config.yaml
d_shared_expert: 64
activation: "tanh_gelu"
normalize_top_k: false
balance_bias: false
lr_router: 0.00224
n_kv_head: 6
head_dim: 32
norm_eps: 1e-05
rope_fraction: 0.5
attn_scale: 0.177
init_std_o: 0.0
warmup_steps: 200
schedule: "wsd"
doc_mask: false
train_tokens: 701400000
Below are experts of layer 6 (counted from 0) of a mixture-of-experts language model. Rows are named router (the router's row for the expert), up (a neuron's input weights, with its number), down (a neuron's output weights, with its number) and show model dimensions 0-191. Each number is 128 + 24 x the weight over its row's rms, rounded and kept within 0 to 255.
After each expert's rows: a language model's description of what the expert responds to. This comes from a sample of Wikipedia text that the model never trained on.

# expert 29
router [131 142  89 118 155 111 135 118 184 163 125 184 135 119 117 162  99 129 152 125 135 121 129 139 147 128 153 144 145 113  92  86 129  98  86 106 112  83 146 137 183 151  98 122 121 138 145 149 100 132 140  91 163 115 134 111  99 125  89 187  78 134 143 111 142 101 173 136 176 114 119 131 104 123 125 152 123 126 112 111 165 125 150 137 114 132 110 153 141 160 151 164 178 137 118 138 150 166  79  90 124 144 120  98 136 125  86 154 145  96 167 156 140 120 112 118 139 135  93 144 112 128 151  96 105 141 155 113 132 155 153 113  90 146 113 145 149 141  85 111 107 143 100 132 122 147  81 149 180 121 121 104 119 110 138 142 125 118 164  90 107 151 115 138 134 136  70 184 141 126 128 131 103 120 116 149 145  98 127 122 130 135 142 101 136 111 138 133 141  88 166 129]
up0 [146 178 143 130 141 135 133 103 128 108 119 150 142  76 154 145 130 128 128 142 139 133 116 101 111 143 101 149 111 106 120 166 166 147 142  77 118 159 126 144 167  68 110 152 138 108 123 171 140 127 165 100 157 136 114 153 129  93  98 110 125 109 150 107  96 151 118 136 122 145 144 148 141  97 133 126 129 118 173 123 151 117 166 169 159 101 131 119 133 162 137 159 144  78  74 129 132 128 142 120 132  92 155 100 152 158 118 149 136 145 151 119 143 128 127 129  86 123 156 122 136  97 119 106 142 144 121  91 166 147 122 145  92 112 109 121 120 105 132 141 132  71 111 103 116 143  96 152 164 118 123 108 117 104 130  76  83 125 125 106 118 177 124 118  94 141 163 142 150 124 110 139 127 143 131  90 131 110  95 116 149 118 175  71 124 105  89 135 188  95 125 168]
down0 [109 117 143 110 126 102 117 106 170 140 115 127 117 129 133  98 115 106 141 117 113 159 138 159 136 100 153 141 141 155 136  96  91 162 130 114 107 131 108 154 129 115 178 148 113 123 110 132 138 107 145 144 175 134 106 138  91  93 108 121 130  78 151 133 132 162 163 123 100 104  86 132 130 104 136 184 126 184  89  95 159 135 119 126 126 102 107 110 117 126 106 174 118 113 153 109 130 176 146 152 132  81 122 110 146 183  97 126  79 146 175 145 152 134 144 143 130 132 117 121 136 151 143 139 161 146  81 161 148 137 155 178 136 116 123 109 104 104  82 150 173 123 128 137 122 119 151 115 169 112  85  99 113 142 130 180 107  87  98 108 106 118 117 117  91 116 151 142  90 124 153 117 127 132 138 116 115 174 123 138 113 146 128 144 147 138 150 100 101  77 152 133]
It responds to: Periods, commas and closing parentheses ending quoted titles, foreign-script names, coordinates and table cells, such as ")." and "",".

# expert 18
router [130 117 129 149 158 132 156 113 128 137 140 131 113 132  92 134 137 173 132 136 111  80  82 168  84 135 158 144 102 134  63 114  89  83  81 122 101 128 119 149 133 163 135  83 155 214 121 171 142 141 148 130 136 108 121 153 105 127 136 132 116 105 129 142 136 107 136 118 135 125 148 115 131  95  56 104  93  91 149 136 143 126 158 120 117  85 127 141 191 114 128 125 155 174 115 143 155 150 107  77 128 137 141 132 132 146 154 161  94 128 119 186 142 185 151 177 153 133 129 145 116 114 148 102 133 141 161  79  93 110 125 123 102 114 126 131 117 154 126 149  94 151 111 165 105 148 152 134 131 127  92 113 130 125 137 112 104 111 122 108 135 130 129 169 118 129 131 134 101 128 118 100 136 116 115 136 134 146 105 140 121 157 144 144 112 146 117 130 146 100 137 144]
up0 [101 118 155 151 169 132 135 116 150 128 125 163 124 110 132 139 122 102 134 163 148  74 149 150 114 181 125 124 100 120 110 149 129 129 167 137 139 154 140 113 128 147 131 102  95 157 110 170 124 143 124 144 183 116 124 144 127 119 145 122 127 182 101 103  99 159 146 104 123 124 140 111 150 126  94 129  58 112 107 157 191 141 117 109 116 123 108  77 155 155 161 111  92 121 103 151 142 122 144 159 103 120 102 136  88 121 160 113 138 161 145  91 124 146 129  97 169 169  90  97  81 134  86 115 124 115 132 130 152 157  85 121 107 134 116 120  97 124 117 120 160 162 139 190 136 155 118  96 109  95  94 140 150 118  96 118 105 135 109 152 111 140 133 167 146 119 136 117 133 110 147 147 128 136 169 126 101 168 115 186 134 134 131 131 120 113 112 139 139 117 100 134]
down0 [131  93 124 134 125 161 117 119 134 133 124 148 132 205  96 103 101 168 151 112 129 154  80 149 113 169 109 114 174 115 111 153 111 139 143 126  76 139 145 139 153 137 145 115 132 115 105 104 123 139 151 114 100 113 160 120 116 120  97 154 122 168  99 175 139  98 105  96 168 129 112 106 163 124 140 138 135 125 128 113 107 143 146 123 150 172 114  90 142 124 149  80 116  82 124  82 100  90 159 114 113 102 143 109 127 134 140 137 142 139 170 149  86 100 105 133 137 131 119 129  90 148 129 128 119 130 175 107 164 106 130 128 139 143 126 105 159  97  82 142 156 140 115 113 187 115  96 135 158 151 149 161 138 134 133 145 133 155  89 126  76 132 104 123 143 150 103 166 133 138  95 113 142 121 114  94 138 133 139 126 124 111 105 150 149  81 121 146 164 169  92 152]
It responds to: Middle or final fragments of words and names after short pieces, e.g. Sat-urd-ays, Sig-urd, Bak-u, Anat-ol-y, Bar-b-ara.

# expert 57
router [137 102  96 140 150 122 141 138 168 144 105 186  82 164 140 149 128 141 127 126 146 168 123 146 106 156 112 135  80 169 112 138 121  98 127 125 121 137 156 149 117 129 136  89 134 180 132 139 171 139  92 116 130 130 144 114 127 169 147 134 129 133 124 157 145  95 140 159 118 111 132 113  94 119  79 150 133 112 100 117 158 103 128 154 107  73 107 130 147 132 106 133 102 113  99 149 166 123 110 128 116 100 122 131  99  97 125 125 132 100 126 179 132 128 144 142 127 136 102 159 107 125 124 121 124 135 141 134  84 146 129 128  58 149 149 119 128  84 117 127  71 130  87 162  95 136  82 148 100 126 118 111  72 151  93 145 140 120 159 121 111 165 152 149 113 131 123 153 100 114 114 176 139 156 182 155 105 166 156 115 110 112 158 111 100 144 115 130 134 118 177 120]
up0 [118  57 110 101 108 116 146 136 112 175 132 138 134 143 134 149 106 116 102 134 152 138 177  93 131 121 122 143 171 110 111 122 107 110 161 115 124 172 109 145 120 167 106 100 130  99 130 112 126 130 152 174 115 123 139 152 106 133 154 163 145 137 127 186 118 177 112 102 117 107 117 115 138 130 139 111 156 118  84 130 143 123 137 132 167 183 132 118 134 133 137 118 112 120 125 160 140 101 158  77 143 187 157 153 144 129 145 106 118  70 140 126 158 106 115 154 142 104 140 154  66  93 135 139 134 152 100 107 109 152 119 123 103 155 129  98 113  79 106 143  93 157 126  81 143 158 129 156 104 161 132 106  96 117 135 161 129 138 162 130  86 131 120  93 106 134 163  80 144  98 112 132 131 153 140 145 129 135 134 114 171 119 107 141 143 136 137 126 143 151 171 134]
down0 [146  84 134 120 126 100 124 141  87 121 138 137 134 129 116 167 163  82 125 114 156 153 115  71 124  94 155  93 173 141 105 138 162 126 142 128 145 152 137 145 110 120 112 117  97 140 193 125 124 118 131 154  79 132 115 121  95 108 153 119  87 128 130 148 108 107 132  98 121 155 111 104 178 124 155  88 113 124 113 134 124 153 162 110  90 166 148 134 116 126 147 138 122 167 163  92  96 142 103 165 117 101 154 154  99 109 202 126 128 138 167 141 110 105 127 169 150 145 129 102 179 114 106 138  95 132  86 124 131 122  97 139  89 106 100 178 126 139 100  95 140 113 130 136 166 141  90 134 122 105  78 135 133 124 122 130 122 145 145 127 108 110 129 120 142 123 150 132 107 100 161 124 134 125 150 153 150 113  97  81 145 170 128 148 165 152 135 129 141 128 154 134]
It responds to: Word pieces right after short openings like un, ab, pr: unable, privatized, Abdullah, consulting, amalgamation; also small table numbers.

# expert 58
router [149 120 147  98 159 122 139 108 135 141 115 125  98 187  92 123 136 172 144 165 119  99 138 121 118 116 162 122 123 155  86 104 178 127 135 128 132  89 159 161  90 144 119 127 125 133 169 165 141 129 152 123 130 101 121 134 115 148 110 174  96 119 137 114 160  98 185 119 188 125 124 112 132 113  93 152 130  85 115 137 147 115 170 165 115 102  88 179 128 156 151 115 143 131  99 183 116 153 109 107 130 160 114  98 113 124 157 125 145  80 183 152 157 131 134 107 152 117 110 141 134 102 146  97 111 145 139 121 138 135 116 117 132 139 127 121 128 135 113 131 125 158 112 125 110  94 110 139 136  94 119 105 131  98 128 132 100 113 136  68  98 160 136 128  89 121  78 139 103 136 121 116 108 135 132 155 102 125 148  79 151  88 132 157 121 116 122 133 185 148 142 160]
up0 [ 79 132  94  94 127 136 101 108 147 115 109 120 118  93  81 129 174  95 116 138 146 133  85 143 115 129 106 146 102 127 132  95 144 118 150 177 118 130 139 150 154 127 111 156 108 108 114 142 133 134 137 163 113 148 161 110 170 141 105 131 145 137 130 156  99 127 133 118 140 139 144 127  98 147 173 124 147 123 156 120 127 155 113 138 147 115 155 149 138 101  94 168 109 134 111 114 136 139 116 123  79 111 149 145 158 139 127 109 115  70 140 151  99 100 112 111 168 144 130  85  99 173 144 137 133  91 166 144 115 123 153  67 150 170 129 193  95 124  93  91 138 166 161 110 122 146  72 139 119 138 109  95 132 123 124 136  92 121 110 127 135 108 177 153 120 137 118 132 142 129 159 133 167 148  46 144 122 116 140 113 115 121 139 164 130 132 144 141 118 119 155  99]
down0 [113  72 110 130 144 122 150 108 128 111 114 125 123 151 126 117  87 161 140 130  91 135 131 123 141 185 115 112 107 149 163 146 127 134 125 146 183 143 110 144 130  87 121 124 107 133 100 120 110 129 108 138 122 106 121  92 137 111 117 116 141 146 107 127  63 150 175 177 155 119 119 109 114 145 112 145 149 114 158 149 108 168 127 167 166 145 122 140 146  99 146 128  80 129 150 128  96  87 138 110 141 124  86  73 100 122  90 135 162 133  75 132 133 149  98 123 114 114 147 132 157 141 128  93 158 126 147 106 118 103 137 147 136 110 135 139 145 140 155 111 130 164 127 112 133 133 147 120 152 122 107  89 107 163 163 128 107 109 112 173 155 144  98 144  84 149 120 141 117 192 109  66 114 117 150 135 128 133 143 116 166 153 160 163  82 114 138 135 167 105 121 165]
It responds to: The words and, or, but and their comma forms joining list items or clauses, e.g. health and family planning, Life and career.

# expert 33
router [158 114 132 120 137 102 130  80 168 152 128 130 131 140 119 134 107 136 164 117 123 147 114 132  88 124 150  87 109 120 134 140 118  91 135  86  99  93 140 137 144 114 119 127 145 166 146 133 186 144 110 121 154 136 151 123  90 160 106 111 134 183 142 118 165  93 133 144 109 102 167 122 107 104 155 121 140 132 135 163 146 108 131 175 138 106 137 159 136 134 102 113 135 116  90  86 124 160 118 132 126 119 120 120 114 130 159 161 118 145  83 140 146 138 127 110 103 107 130 152 109  63 134 146 138 107 136 126  86 165 136 125 114 159 115 180 145 112 113 118 106 157 122 175 115 105  90 175 131 105 112 140  76 112 101 131 151 143 152 105 113 102 114 101 119 121 132 165 116 112 174 120 128 106 134 159  78 137  96 142 145 134 155 163 121 113  71 183 136 116 169 160]
up0 [111 148 173 114 120 152  93  94 151 143 132 165 126 169 155 123 152 135 177 144 136 111 108  94 122 113 133 111  76 101 112 136 106 109 149 105 121 131 103 123 151 104 120  95  75 113 100 172 165 117 125 114  90 175 132 158 156 156 120  92 148 161 152 127 156  82 175  81 109 127 131 149 125  95  99 139 112 132 136 145 126 152 136  96 165 133 120 139 107 128 114 128 113 101 155 157 140 167 136 129 125  72 144 168 130 128 196 170 102 127 131  68 128 140 142 106 146 102 134 134 130 106 125 135 130 153 171 113 118 136 128 132  80 142 141 131 140 109 105 126 137 118  96 166 110  91 121 186 140 123 130 123 145 138 136 142 129 129 165 112 128 134  92 125 122 141 125 125 113 128 148 127 106 121 115 164 101 131 150 137 117  91 142 107 163 102 104 130 165  85 129 168]
down0 [121 130 113 168 132 146 143 160 119 150 125  96 142 158 122 143 139 114 109 123 112 140 167 150 147 127 117 139 144 168 126  98 158 114 145 105 140 120 125 149 162  81 141 113 112 138 105 131 126 142  98  84 109 102 130 126 141 123  98 120 152 136 113 162  98 144 120 136 129 143  75 141 123 148 121 104 111 155  78 143 104 189 149  87 141 110 179 125  97 130 134  84 170 120 190 103 113 173 133  99 131 118  95 123  95 123 142  59 121 158 135 126 141 119 147  99 100  70 174 130 155 119 112 189 100 122 141 105 130 122 123 156  98 144 108 151 149 119 126 142 130 140  76  78 152  96 117  99 125 144 125 106 145 117 148 109 130 116  92 127 151 112 119 118 118 133 154 136 114 121 163 130 161 135 124 141 118 104 119 113 117 125 131 152 122 170 184 135 102 164 168 124]
It responds to: Single letters and short fragments inside words and names, most strongly the g in e.g., as in Hisagae, percussion, haunts.